config = dict(
    n_layer=9,
    d_model=160,
    n_experts=160,
    experts_per_token=8,
    d_expert=32,
    d_shared_expert=256,
    activation='silu',
    moe_layers=[1, 2, 3, 4, 5, 6, 7, 8],
    router_score='sigmoid',
    normalize_top_k=False,
    routed_scale=0.707,
    balance_loss=0.00214,
    balance_bias=False,
    init_std_router=0.00996,
    lr_router=0.000729,
    n_head=5,
    n_kv_head=5,
    head_dim=32,
    vocab_size=5779,
    norm='layernorm',
    norm_place='pre',
    norm_eps=1e-06,
    positions='rope',
    rope_base=10000.0,
    rope_fraction=0.5,
    qk_norm=False,
    attn_scale=0.177,
    tie_embeddings=False,
    parallel_block=True,
    init='trunc',
    init_std_qkv=0.0339,
    init_std_o=0.0,
    init_std_up=0.0339,
    init_std_down=0.0,
    optimizer='muon_variant',
    lr=0.00319,
    weight_decay=0.14,
    lr_head=0.0108,
    grad_clip=1.0,
    warmup_steps=200,
    schedule='cos',
    final_lr_fraction=0.1,
    batch_tokens=65536,
    seq_len=512,
    doc_mask=True,
    train_tokens=263200000,
    steps=4017,
    dataset='wikipedia_en',
)
Below are experts of layer 5 (counted from 0) of a mixture-of-experts language model. Rows are named router (the router's row for the expert), up (a neuron's input weights, with its number), down (a neuron's output weights, with its number) and show model dimensions 0-159. Each number is 128 + 24 x the weight over its row's rms, rounded and kept within 0 to 255. Numbers have three digits each.
After each expert's rows: "raises" lists some tokens whose logits its average output raises strongly, later layers aside. This comes from a sample of Wikipedia text that the model never trained on.

# expert 29
router:084141108184122156149094132151112091141113146108146178128137131109164128127135138123140113175132139148109073107149092128107137128141130144128189146129141121128123159171130128113127119142132151137098103112132132124131126120145082101174102146119125105128136099107089113105168157100111106155103133079113124150151111180108165118152073121126094099131160112131113176134155135109087145118147146126149109122126123100138145140128106203138142152093120116147131142128119133113097074159161159
up0:092127104153130146165118140141118105125108101101132129142130153132159111125134096135135157120117137150125106068139113145054143142185120120141104144124131131134135205162144137118094104110165118129100115127160123127138114096134105124163119116120139109130114110133103134092134134109106095103104149117111076114172130105100159123127122097154123073154150136120149101122158136142149126104088172110135127134143108105174133122145178195142087153087100143098141145156130122145116123169135156
down0:138081172142122152083107122106107112104143129122162091153156116130130118192110166123113102160096146140132138145122170097116149135147141145129105135131151169166074097130078124116132093145141133120134096126098116153133117121116107155118100159151162119130106129147111140114135125074135094190122104114180137141129105097094129119140146149134124122108103086131085181144132131080138116150139142108121153113114153107127153115153172127108113132091136134121163152123136161092095175146122117
up1:134109145193104096180103140139129131122143162156144112133155116080175090109161133147118128173098119124106106084134138135130098137133130131128170119089177170108101125135142139129146147113143129109144129121138110117156100149111112130162140119140103145172138143140067113159150126133113119120097093075150092099170134112182125138131109122149149149133121104142149144105128083116122175096091140169102108134094146126137101151167107157133124117128137109100148137129112160105119126076147150
down1:099129116127100167158148105129113087189117151102175152162119124127106108121117157177124170151111114121123141172139103122133116119164118125116120131073133126123150100095147140141070092124079122117112121137146078108129124173134110119154126116118113133122107143169131108146144139121122142124094130141115144126105161192143130088121080124121122095113176142158143129099112146145149128074120137136112136177105176094127099159124134165111151135126096104142112095149148130163141152104117140
raises: " veh", " community", " village"

# expert 113
router:112155134131125116124141169107083109154132172103089102134135158127110163152159109091140137141114107134153109088159120139116126104113143088113176134118116110118118144140129111155093125064109076120098118089124102153152121103159171150126125103095141124081145146139158141134144166104127150135105113086118105155117174103146148102140082110129154143121157119111133132173135151153110154123133103115142165105103053120143124131126137084154145145116108131139135127130131144172117095151173138
up0:109149134109169102127113106139134124105104148088092111147146135163095152130117129100118119136140053168137144105124093184108149084128125066111118089103131093125097151103160147147132149111135115097130117130136143169190119105109177142111123118132116110117144136125164136136141127109169115116145123165150094119137174136158139116083118120146155148098119142082093101149154152130123110148128130140091131133103106131191132135108158119122135150176135125154160109137081142132127133141128153
down0:118154133131119157102116126106126123129109087143110117121135121121142098144151111111155180146155119107122139129179123101070126135128104112110123165158131111050151119123115131141125136109139103082111118105132118130087152147151119152145097150178132119131096131136152100125133112126092166118097194119096127127151134096132143117155134136126126108138166098149117107113138118188124172108138125124170148123175116109151150135093137157094170103103109167137154123144075146171136083150108122
up1:148148146143140093099101191106119090129110107116125145113081098135134141140125154138096120146141113157130112090150145119118114132120132129089154141152103131118118160146102122081138143124183125113094132139157108138137142127172109108131141096124082091113135106121143146144125121119102097143083137137183135128064103185174154098152096116093097126121140130130108138118148125147122139159106113081127126143108098153151156116158118101146128144118098086103140152125187119132094139088173116
down1:127129125169064120085162140152127118155148159097143121070102139094132130118129101135124128139138117150102144118103145149169137134120137160154098149107138086090122140117080087143137165160090137154168126117100129134117131153104083096137123116132137091128153180140129121121164119112103101134153112162108157119118103148111137098139137146105125083114144128098074140159134109126164143171156131137124139146126121149107087120137102158133126141100149183156094073123122130143158151140168126
raises: "s", "ed", "land", "e", "now", "a"

# expert 96
router:133144132084103134135111122115122145155112161142131135187167132147107113102114109063142123142145133111107151100124109107073125110104141098110137134083162079111127124134102160150100132102098111157143168125102110104110130118115109185131134105105136104130136116132085114128132186119108186119116118086119086123115116134151180150093151156153165101150121130126164138147146126141129136147122160127137144102133146183156163112134117122162160159098162123127149131147129159138164130163145150
up0:099143113122133126114158116124091144168131162094056112121141121127116125144130119112140148170120136107125119104110080088125109163115092130085125145161122120144177130151082099147128177094139098145181153143104093105175123121089165151112099136107120130124156132117128136153115128134123191116128164113111107121152122117110130133165114135113151110167115141147123183130156105175107135109128126119130081146131134105149149088132126116106114144115138151114143138105146150127179122128111198
down0:095127111160135129146129164143109158165073130130095134132115165148135163128123093132121143099140118114106148121093118153129138132105128117111121143134108144097172119136134102150128158156120113111119148164146108085140100141115147126119128111161150146166091166129187178120102140111113128102139151099139090171149119092123128095169153124092132114189113148136138088083139140129113078074099107139106115108169147105073146092162153114149096153099142133121134138136132156108146122103131150
up1:134073122112142131143095107116149123078107153127128115144121087150170125147111111080092104118146133154157146098136161088095137167095121137117104132134093150137081148089146125110086115115082109166132138131155147117093104140124116132109131151127117166169113149156139135158152119147150104149087100105103161138127127106121123149154145143123153116128139164123126165102143117133141143128118095140120143100109130162143062150141095119105129136151159142164115120102109112193190116146163134
down1:130120105153130128170113130116151126094148108122083139140093145167080115148080153157084124125105139123163130130132149141157136096120147141111120135105099147138099072161120124168184123129173143087111146167104112104102143126138135119102137156114184118131156135136095102161156117154100125121099155124127141139148156129149139112113112095129096073145160157130138114157134130132168113128057148176120142158103151120105105100121131134142085117169099100165106128128112137127101141126115127
raises: "ol", "id", " date", "l"

# expert 72
router:173097105118095142154142142082152126136149124129112174151128097133147073116131149107174120132134129125106120146154140090093118131116121112118170133084136084075106156197119115147103143134077110172162140122137070137109131128106165137161085084114136091129131168100127114132121162161143135142115106096093124135119163155109146143117117138106118119097114117098148177191143130102107131116130106155135139124161123125117111127140096137168109146142144140126140124149110143133134113111140161
up0:131123147136124127122073127135094158119134150130115165157113116122148094167090190132156119124085142137136141111133106144113123148148105164150166123124128131101123144114130101130114148111154108128135164109138112148128126142068147106151129084139102133095091141133142132123132146134104126127111123167164124118142106119139113126125152092115141128088099139131091151135095161119158132037103123104162129106191105138082118107097089172161161131159156128143152148080145169133117119138134107
down0:124132144153102081094116126109120162092144135123170162105129089130157098148138144144105129050140130102162135098126110109138165100155099099127148105124119094184126102159123112140112144123147161149091142110115113116127189081097114121150143153133180122129112137204106135123143099097109147117116116109155138108113134096118127126153123092152127139125164089094125155150140129144158137151113118113134110148102137149110155146170153127123112109109119189152129120115112103132171116116139138
up1:097132120124089091141149083125183161145158125158138138099150143144146109115095147127132143110148096129107155135151128087141152134121138119150162143137165128066098166122152149121126143142102139130118126133119104112146110161110145114139097108122103117122110160125147127136095153142136135162143062072108080135169119126107126162135195107047140168109111156094144089108157146150115097076148124123120170127142144126125107121108141145136141144107124119142122147095127150127132110130133158
down1:137142159117145121121136165125136089150128122127145154131139110118124140082126119110077141161131118109158161146177102101137122124085110156129142118113091112133177126123172140054127156134116131070096136191116128119089159125100093140133109153152135132129124087146117119131105098139125111130148117081114104113154130142094134150127149132105102116115113154147136158152168097097138121119159110167121147112139133164170080129111121155133151134173141122154130079095142109153180123145113102
raises: "eter", "ys", "en", "t"

# expert 62
router:148197148120131127180161109102112116135116111115136116120134098128150077117117202119099095117139054159112099111106141145119116103086133147107143125126146125097044155120129110129132104103118125173139124085120171147150138116136105124142183136146124164149150105130110065140153130125113159118095096131097155140116142168123149171152107112107119101133132130101127127119119125123115127101162149105148125155140098137152116116113103129145105150156122148151108121106137156157114120134121121
up0:119191137121151132180195099121178158152111144076122130147143142139132147116095144138140082096132074164111180132102129200152100083080146115105087102134127141129126153119149126151111112136124129141150088141149152116151134153119132138124145117122104132144137133134116110114111125146146143108115130079111132134109125135087137129117147148086171122181097122108115129123104148118121121114113131141122129117112151163163128107103086112084124148189115124106138122136126147135121134162124090
down0:127140169096160125088084171134127103131097118140167155118108108126147087108136137161112150102088129161094117143099184087107204127138108130124097122123145139124156131098140125083134131147141104138137125142139110122122158119119139123143149121152097122160130098160108137135112136113131089138159119121114125126135157149128106132160160104153156156122113157135089080152128092118162092146084128131133091104095146135140140146132135127134118146099191117155096171111123118177067127136121109
up1:170145138117127111144164099093123144182135133119130181167105092120175131070150176127116123141138148178100107113143107151110150107140143140143157102071146129096109129098102093101098149117139113138161121155109128131203129120095166132136125116109125114124146093131123109129141117110162136118093111145104147186127154128116107175136126099129072142126133130111119150126130114145119161106141156122071140150134125083133131126083120122148124139093110150145160135097143156138148141139144134
down1:096126150091154119195132159091159110121146183109128128119127133115109118140158098164122114116112138186104141146110137113196170122125105100114115145090133154122134135094147144107142117121132107164067157136117088159138127125145157129135094124112107183120103096148127161148121112128135079171147096144147092134126136100135108097135139112109136120123075127129128087137143114174140128133179155117145125121135113117144172082102110143114136123123152171112131133109118083137150132114111138
raises: "ice", "ately", " respectively", "tain", "ova", "ita"

# expert 77
router:112126122110137126132112133162088114134146121141111138120184135120082096092106146092136142128118144115116138075098089087075146143120133126129148110097148080164159135150142167094082125123142121121133141087103142124099102115151131160159084113130110098114166099085093140132126143149181087110148121116118108137115123132133145108097153169113116158132119106119143134130153126145094164137153181130107165133109128116176127093133127143133176159153166111128170154110114157140147133160138153
up0:139119151132126102143157139138146145131127124096091145138156117112101118109145095141159086110106103117119103128122140132114133152147130128159110099127148078133134117090177127124122135091150120182116061126175103080101142127121159125137089095180159146142125143132125114114129149141152138095120109105154085144149142158171101146146180162135107112165129108164155107143119108126131065121116166103127151089133154089161134156114100085124128149151152128150126116102128146149145122111084152
down0:149147147092137144112149133098154119148136091166113154128131127081165146140172124146093103141148148104162102139106132139117102153157162106131096125144101106098133138110140120120123111153107126125147140119147077119108142075108112120135142168110159176176110114128162146110107128135122132114146116077095115133158122148155126133105107163103153207131119086157135134145104134120130089162077126099143107138138099089153162133103098141161137096119149116138156140102092140097103121130131171
up1:094141099148187096157119099147131128130129119123093153132123136125119086152134137115083137135057126192144116132130119132074129177086196085139107136135137139119128105126139129088129139086085142144166128134122133095124123115129100177135106120148129135119150084133122124094144116127146143125148124119142100122101108097117128152143163124102145107122124099157188131157096095151127149115145130145099142173132138115120131127099171114125110163121115162101142133114174182149132148134124127
down1:112171135102116128146168155146133130183077135113140104172094167097176115113143114118145110126126101111089110168100144139138147125095116116130124140128135192106149123140096134136122177103100111165138118122149115114157161093166146128120174143135127132116111133140091117102147136128133111124081162089119131116091139116132102096178086123119142118066151170194140120121102108132123121151121108106129115122143106143128133162151110086136121115102122117126106128115156120160119186121135135
raises: " there", ".\n", ".", " again"

# expert 42
router:126154081115097113147164142145139108143141126118131129156179097110137141139129129155107093107119103145125121116084158134133098096083115146108126103132108168110105159151158113135131119111133112121179125104124171088117135152136124108155123098152175112131159121123106113146082135133128124141139122114097179135075140147115126121089125112127147093106132132067132166162105138178098112119147145144127146072143157118137144138124124137128092115177167093108149132182101171121120134167129161
up0:120180136153078151106120147135154128150100124118134116152143107115142118149109137149099120135120096125126122109083141130191074118148118114097141129132158114140139124162119089100109129107178137114121107105152169141131152131109172124124147130108120111134148173065182097101107118150153117128136169124144178135101118130097138106111155121126141087138106092097145097127125124154109092123162098142143122124127128151166110128145138119114075074140091096158142152146103109162148130148106167
down0:116109115172112106093127140093147147167150125138158087128168193102082160123116120132083108154134100109143119143118153100130097119131133128105176104153116123100117133095136134119154108113126123138085142124151146132118091121115182131104088179131107118147105100139148084134091107110096125149126102095152202139111154109153134107143120095158129166112112123135173136105138136113103147123151113132118156149102119117165128161161115094116124138156124143145111130158175111138154168139102125
up1:144126081113152098177124099119088115113157107114130180121116127109115159105151193142106116138098111115143122124112093103144095103102125121128110151127133123122122131137149142123128116123144120077138151131119134096124083109154122077162141105194106156129139114179123116078121159140087142101102130083129142148107161122142128175127140120150090122146148131102133140144171111150156079121131158159100160086115118130113149156113170150122087100090133141108168145103129116146153136139129124
down1:089112127082137146149131116135163147122111142152146092157107151170149093184109130124076149136120129147098123143172121106097111140135125108147107152131129145127113112120100128167136146091165102145096106101138142156140122085130121125110137128165134111137103130124093138115143127124090144125173134136106142169082166114113112191072112099143104100117110178104139107131117087147135150117139145166197135110102135133119099148131146164128108168137113148098124138112114109109095136128172145
raises: "eed", "ply", "ummer"

# expert 63
router:139119162160115136112107156095132133136166122151130158129172148051110137154138099043112091081118143110081080133107141147092123118171156101130122191124153113139107129171141169131111171111106083146174143130134089070130116147108149148136125126117134105097122143116133116130150124128137165120100137127130146143113151111126143128132108139114100112083143136127156142121120135122102122141159139123122109125123172134144088120122071135129099187142121143127123139131131137131142141145152125
up0:084111140134134145131107117122132128099154101125173117148176113112109110143138145119111117091160131118128127142107114154090145107129206163119105156130114118173125106164113125113142138076134115146133157132121136139129126112098110116132163132092120088112105176091140116136126123097163158141110086126170141126087109149134128144148117123067129123121163140113123176195158128143104096131139108119114155093110102204144084141134122131118118135103134136168147111126127112141137099109170106
down0:127093149185156113123153135141138152140115134122164112096144115182117113098139139165141086092140163160122118087134121179158086101065124095164112106114129138108155158118115131115148138103112120101119136124110130126140100149106117109037110112121116175123154154136103140136084102119097123121144124130133114126115080156133122122132106136157148125121119161139089096142134173107139164138137180158152157134128132147083145141082119115128147160142139133126131126143172103134106138116122111
up1:146133119160097125138173161135129114138137144163137159120094127125113120113150117095094087064107114151136103113108148083109110120155133133140084166106158108150117118146135131095202133119106105146132147108117131115096153148141135137126103142117107103150156147083079146150121149113132178082135138115108139129110110111148112153123139131109105162183108163107142100144140099137131108147107157150116151131128151153162094070125141148107162147184116113134117173117139150118098115095154130
down1:109109105119153106136185087114085156158140133115133139105132137127116116147169094143170106116126134112136126162140153134138160068102127123132150112117119113139120167121164149117089142131138101152144099135136089120125147112145202104160139090113134127100096122172110127091117141124128122159129113166107124081126137139113123101131113119130145155138115117131142136135118150141186093154122093079135164093124139147163152105067084089128152145119155121135099132112159120161163128146143084
raises: "ness", "ric", "ree"

# expert 105
router:194116070120128116122125111134136120131109167101139135153139118134116162124143147135104107133122089144064106088120128174070155125140136123172104137124121146144116156154140137147108141111178102170157098088138201134142144149115101134139106099146133138105173126109093089135129112133092150199157061115137121140126133109110127108120138132117138099101130130101097140139124099129125134147145127125142133103134135100124127119137098147157178124110148086130131152129123161108167136137119156
up0:110147160152128129129122131158140153100134144176118106144103102133120140131101125137118159130161101110128081097116098132131097130088171137094142159150132132118106237142147121129127159136090098146148080129116111153108138166111132132156118100136123118102170113113158111117088126152120077172148125138116106116142126116088131130077135080110101119147105144111134146155077136117111166103117123122133155160170138095120138127117120139106156129111116143147151165112103172138136104095137128
down0:126184159135115110126091139124141172140141118113135112136124147146124122119131148100166166139121094130153128096142080167151152145139113156100163145117114145123126095135092110145143117124119078147173179140106176168109147092158143147135130120136144152134135133144124140144137158136116107109103122090135102115105120125125117114063120130128121132093103114089143071125162151166111098133153164131137124089122117097202151135056161133144150131103113105093121134132112136122106133091128111
up1:136094110133103156127104171140078132128100120120128143121105164131108119141140150083152124124116109150132103108145119110125172121125155155171131132136157150141123140140150114137114104090178127139091118142162130162123105164128118113125148094125131148103114154135078095149144165164160123123136118162125094133119111126100093139130100095089177099124141096108140116156099104129144154175143108134117087079142087111167136118153157128183170144132113077123132136107141128097151124187156149
down1:127133140141127109096097111134123106163130099148076145171148145140100125091101140138156082090136109125166146095134117105098121142138132086109135114097092171171116154172124094129123175107151131163128087130109119130110149144172095130144137151123125126117135149131107117145119102095108180125174122119135123143139161104161104116148104158166132144171117157144124133112104142147122121149130125113163103144132088124152120161135135112139154147126159085128091156146123177054148097123113100
raises: " vote", "inist", " nomin", "ela"

# expert 19
router:157112121113122129082104137135106113095097107098117120128125110135089108114166147106162112123135114139109140113120127123118101155104104134164157138118155110168116162182115152132155158117151130144133139086123126123115130118173157161148146146135104126110144128129105096074176157110134149120128127100114091119132191135137115122096086135108163100134210131098102104146093145129120130111122115108127145140061063113135112101111090115182143161121100124151143117160145131135127125137124152
up0:114146163159162161103163106124113126075108123124126136123130140173120109170096115121139116153159078162117147090112124107136119086148113159149141147126141095122147153148085122134169156122165167151129115107176170140128122152111187125147131117146141139119096089107132121108175152106129146136112072089142140076146134112131113151110106122147136165171142137130139142150078124144123114102119111059118155128112112128171121105104129138154139113102103108127082120123113104117143130146108120
down0:151083147109153154134087119127139199087123135116106093147110129126132102127130153092144152127079126140136139138151125129184121099072151142120125123149156094093120113154130128149122149133114127141111105087142150121107145110135136134123092141180140125164124166106156147108137124150109098151147086109139087148153144132130121095116146092151157153153137159111087142113121094118092142108150154154168127101088142138107107124134159170123081135097129111087144091120129107158165174123108137
up1:107114154145129134102095113158105165126106187152141106146135145159141167177126177144111074134110101146141122111127130098123142131078136118139138123115096090187130152114149090157111136111137152136146113097134159139128140130141133128122124122155131123113063121135153141137113124110139103154119074134141129164132123158115129137099120128131080104148148138111112071134114127162124089118152135118122146116115129155102086171104143081134170135142119085149092170147109154131171143180118144
down1:140151099149109101127134120100157108125135131122103137153141137133084109068136127129173106109143164124124151097134125114171160123133072126155132129114144189144099148137142127131127149099115142107190129106120133125136100141132119081153159100108147127129173119136122129115172112121122154178136119159120167118127104114060109163123136096166116105124156121121095101153148086112142095183125140135106177139150088119101134110125146142098101151141135179111110117133139088101119124098152130
raises: "shire", "-class", "rif", "ren", "ric", "rical"

# expert 5
router:146158094126102151139136139135118105179143142100138143153129087126084167104136123108149115138136166133095123127135132081139099129128162166120136177107127140136105098144107151163104124088110109139098153096137125132149109160118147122123109142112126132120151131143104118143137185119140152121133095114077114167116161153076135121123122132083112144134161144109169122124103109158133135063153157084086161116146163129162154137139125108149171142084063133122143125114119124115136107133156173
up0:149212123122145125129103131122081156171139125113133101119133101123128128119142133097106153122135143126126058084139098134126129158169117165074130105103136108185147128142164095148118133104122082140122097121142126150119109113144122148127079138160130137116137111108109122146115112156116097134139078132135100127140162107154131119103113106126122111157136124122081094127105159140145129154119133153134113130106173145147155150163074151124152086154127117085153109112116190112152110120128158
down0:130136139127100115068113120085131124097120134106121135105155150150135101150099099158102149135134142138137154147129147126120171109146156107133129163134117078109131144099121107153123092134127185078120143180115089115150139157118130108088149110146161113095085079136119145114108133084135125147128150094094150100157120100134122127155151118105129199091108094132112148117105158119127182173151132151155131132162138132098143133124099141136124093112139169187145124137158144130100134107125122
up1:106137106137124117132147145094182109164101124133083103139152107133136117076124163107164166157150154101133147117144131170115135138089127147157125135103160146159147164201105106122140135114107116141117181133152145108144133083107156128112166144157158136129120108089092102116140150133134106091117126118067109129110121135109105125070109102110097107169138137150151122142151098103117128124131185109149156139110148108109125133092119122135135160111108151108152147116158120150110172093110124
down1:120123105079090094168115094127128121168115155107116150080140133122154129121143191152098146167125139144150122148139128163139147115124158109096126135074132153152142139112123076114093104112101168122091117122109117126137173156098128110099129130112154102106164121083086161142104135169144110133134129144177113135110137142100111098111155158131120145178129109136120109124152100127155151117161140160153150174112143093143126118120090121132102091139109144113130116141144179122102160143117087
raises: "a", "y", "iled", "an", "ol"

# expert 101
router:160173144084134107102123154114110109160096110144122130155118122135133111086126147127088096095096113108115083144103132107157103077137077095122152160092108141145123118147142130077134126141155116162160112141134145087159125086131131123153148133153128111139122143145092150119148146100140166092134094109135125120140134170142123075151109063107133126137182118149158143127159099134139135139108115151148117111101152112167138119131168131136127164115126158126092133158081141132133132168176145
up0:164132042109103096105125138135138154099118110152117105120104096148154120125092145109154127140149140146144098085169114160161127144088100127114150185145118114157115133106140122078130108079148108170175119135147116157122118113120146112152120089086163130136148168131111115103139128096141104101133111125140116145138126136132152122146104082086162153114105144145147098142149119129111167124163119113123157116127117149168091120146160129161153142079196145144126117121112133131105123120138148
down0:119171079151141130132074112113104142102129139154125177098108128128081118108115142124121132119160102110131115145144146137132114090180109117161118099161128128114138164107126205125145146136149173135138102136109145082127124137094121120099122106126173144143124124130129139141105110094143111149123100154117129100148143154124106170139163081120081119116092122142142131108136169099080154149167115148126111109119085164093104141099170134158175124136157136170108123109147098109137134152114130
up1:121161148093137140153093140125071143121095125139138145136104131099159157116116177151105141089160134108162084144148111106076133130180132109092137179099114122169107124160134136119119134103140156165142095139128120127152100121142106086136142097127125140125130105123112100124147094124095151149119082098125151148105141162158130121149076126125125130072147130126126158117141131148135161135141120158084124095096158114133129123156160118111090120085179147132134127118128132195146150134161114
down1:110130096125078089094177156140141146165133138095124141096140110115078133146129134132146116171141121132144135105140176131168120161152146110127137111084091156112135140142117119109110139099135106138101113093153161129116092103141095111112135162173153127125104134133113115108130121175147126120082131106150096157129175096112162147132135159168112175131133122114129095145097115138162120121133158157134106144127077120141178122111111121141134147156127056143144113106068148141132113158138108
raises: "on", "th", "is"

# expert 123
router:131177087089113077144139110121131118162130131168112116157133122125111112077119108133140137145131092137151094102082126123086126116151157124123148141135132131121120134127117172136109166128123082110115108128107138119151130094104166137118114130125092118161160147099117160117121113181116146116116102133129100146137150124110120121105095075091129136101147136125195128154108140156136165124164144113127152108098126097150174114148138167152172114131086156131123161158085150138188150173140135
up0:156169106109099096124127124146128088159181150106135138103138138100203113117148118145121098128139104127149069122116130120090099121140141155159125119078121134127154116138117169109096102107148100135113139165157171064129107110113169132129118113100136126128115149118104107168129124138091125144124131168141132167150143108136121110124100157171100139090155107135151160145143126134136093186108163134164132107104132101142161104126145121126128075171120103113136145113110142113118130155168121
down0:107180165147120135119166166145138115117111104168153104099078132127119089148168143109118166141109145116140164097109127151127126147123103114120092124100097127091090130126109117130122141149164129123136074116080101145090085138127147129127156123137140148129126162127131118120134089114176133141147136155088128118112144119132091133130151086092133091157141171137133099174117106141155155132172131150107141145124149153127114143125086115131200116117122127125155142153116133116161073144071132
up1:109179141148161087097154156103152105127128149153100105145131139118138085115094092133103137113156128116093129119116117135120108144128190123095096110135145150140108125115122135115147125149117142079099133143171108137174126104136162124117159123106155074118152172148093112184112116142123127077078120158118181120089186150125132115109141083126145142122130123121136111160148165121119106163147125133100092101123108114119132134151152176144126138108108116118117164140107142141135167146165153
down1:097109112103120162109133182131200124110123134114113133144092138152122082189146128110131153133079148112113103137162140169133129097116118193113115121086135120134115092102095135166126120137126137131125100125126094123166131187159112100126097114111109119120155147164114101141122130143103148145168112096139133123150155132147149123110099173112125118136111129133127102122140195148162115137098149107166132102160178133150106124119101122145145110118109092148113105137150142088112113084143119
raises: "a", "ent", " |", "in", " League", "."

# expert 95
router:131146137119160134121098154138117130150096113127091116108145090119136105124103133101132131103144137127129103139108147121143128121083134147108156138119136147096093121125110145088133155121162143184131115091146137093128096127132121141197088070120145087110131144145118129113150141148137117156089135146141091145113118121113163121141138148101164141139118124119108116140170096159122126080104121140142102091129149137119120150160112142144135118071110114097149143197118205142129066184137139
up0:170083143142093104125119145117140184144134121138144149115087146119142114127117178129151134095145152080125132142164126118100125144139169099112130128090116097118075110110126144124158137125123149144118115134093107148111155104192127161206115104149096130117120133118134134121122128093133145115133081086072134123148152149104143126111092114129091082144115147136087148131152163111106146141132084117136155156165154135172068130141100101126139127101149148120154117126128138142094143122131134
down0:095184123130112107117137081107121115113116169107157168112192095141154096142144121120151170110124159139094159080146154091117114118132109120108144120150147129067110152122116120148127092123125130162142120122162152142162141145077109123113149129148133130137163126138117121097110137113111125096105150130141167106109109122144136110152162139151107127147113146098174140125122156075158102149140129122110107076092127096107124172144084121136170137170151126118091160125138138120130138076103144
up1:157115120130100123094119150087144140082110170119141107127118138141142095117120121105112147161147144126093102132115139120169089131118135101095146122124136089136151127129171096125116156080189128126131147120134141134141132092143142155135115185108057115114118113126079119166153120139127100123125131132157117155098144132147095073127133128149123148107200110152128147138149118149159098183140157155127153165180141128119159131109157100115127149099122126103095162130122093149138098150140109
down1:096122095115128086176098132132171159119090129148144124158141138112115144114102112142124146142143137126167104121171163136127105117111118114171124144107153140123177115139159112123138123121159133083108100140120131096110133166089137092146142085176129119111121164149130145136136097113119118118134116147107123142133094124093142112141111119169125135157158165107120038110118146148102120142131144103119145183128087130168122158183099139147147119092125159101140173090124113115126085108142126
raises: " contains", " include", " chronology", " are"

# expert 34
router:114136132120127133096142136128103150134118118114087143116125086124111135127177131136131105113118123124053114152106122130131135118162117170114097112098131098128131133142114160146131138101156127141149137096156123069139113127134177176190079109128126125092166120129092124133165113190135140146128153128111109125128164112078136135118110141112126071131153165076134129144095089119103117110108144083113108122137166134147115139135122162149127136111134147097125211135113128135153107114094122
up0:150129109131132133100128159119101106125119109122118103105131146133115129137088106117145102119124116176072122130135101164189153158166138123115090176116136153120102138122140147144122138117165109152135111116131126084098132115131132147148108109121125133113143159129100141133135079193119093178133107095164128103104169116134093064144123166133118146129151138155165133103082046130137144128123141170133122106116147107156112117119131093129111154081118128161080144150099115148116141139133135
down0:152098130099106136147131116111137145145130139113112119132127090124169150089137122150129105131132116103133119142162094127116146132123132154148149143154110102128170106137153145133165109161144125165120123156089110115098186167163151116126149101106170155151101146103182117136149129158092119105124129152122100123138068093139122123064101122129128098121124146089084083164121136147131155097106125091111124145135118159090126116142097203093138126136156108141141107120126117113103183156143108
up1:086136164150111110139124155142089170108110123088138113151121087109149096142122135128133130125119102167123113140197132131117157094172139136134113120140145120142105159157168133136101138110091134127149142138114134141127135093137160131172066084092147133067161125140139128120168114163083142134132136140097111081112126121101124140110151124128134111099100125122123097156113112142089127152112138099133110105111157127136092128148155168185110133111126125155137212119116131158134137108119101
down1:133128134187128117143171137140102075146091140104107093132115150141111140105127125122162125127146074107145129131135127133146104095132130205121142138117144086109089137107160135125188148129083063098153151103151126146143117133171137137161089134113103112091111132084146109121172161154101104158146150098136132106122099107122108100073144150117155125154132137113119119110117101144098110121107121162146117163149184116169126135124142138146143135094137134089121132143136129127146147153136115
raises: "ored", "ou", "ular", "urg"

# expert 70
router:157145125128131146121136173100099163137134113122096117141171082135107130088118143132134141113119134139130152124146133109108118110103108126147128100141117140131130156128153151118109193103168061106153103081137132178151150136102134137123098115130118077136181118125145140119138159128136146108132120130150076139086105160145119148093105128132132086090144132163184110155146122147134086102129090116158118114111091111146113140118110119177188103145099095129144179137118133130139115142138167
up0:143111101124128137156165121146147099137118141163104157156087128083135106127110131145076104101120107170104139138176117139103104129116158169129136125105146165135118154150142129120123134075163122149106151114109135145154109100117093105102115161139125107153078158163092120128138192087149162142131159147111120156101134121108158159136139131136163097149089121149149164140128115157151134097123132109143139128116077130134073138105098095119151098112082138165133115100151131129124117178139112
down0:141153144120124082133174133129127128169114140120138140084182179130124157126107106120156123156123127094178145141124129121140137141103101103133148112131092112130152167125156106085100126119133133144116165148119132114114114118116147127105112115094146057140087121141140143160147138164127158108156112106129106119117113130091093108120152102103171131118158139160130156134127120130126138097142053150095113086106090133133114161100105141124160122125152166121207116147093139175126120136112131
up1:128112116139121093107126159192134097115137133118082102132156161113137134136137099100139144147132104140107136156128138112163110107129102143136112133180145143135133103108156179106121144103140135117090146172204157120128121167120119118097082123150087089134155134103115157105085169141122145145129114132131113110136116093094098132102147173122154140138174107136173115157124081114148144142124092117119175116116109124139113155127130132178160106136141107098114167152116143095149136137108168
down1:156107089144102146109107094140078129110141116075175151123118126102107127150108128086114169119121125121155155173085157099116141148157123138113146104114094101099085145148114117127151161101136168146103141148130140117099129135098118118114124142105117171153134118101112165132101114128101137195126164129084181144168116109134069148111129128117158185154134097127136141128127073137163145161127127110114137147163129118140139103115145135142104137127175121141148113133124128106090122167131123
raises: "e", "day", "un", "w", "at"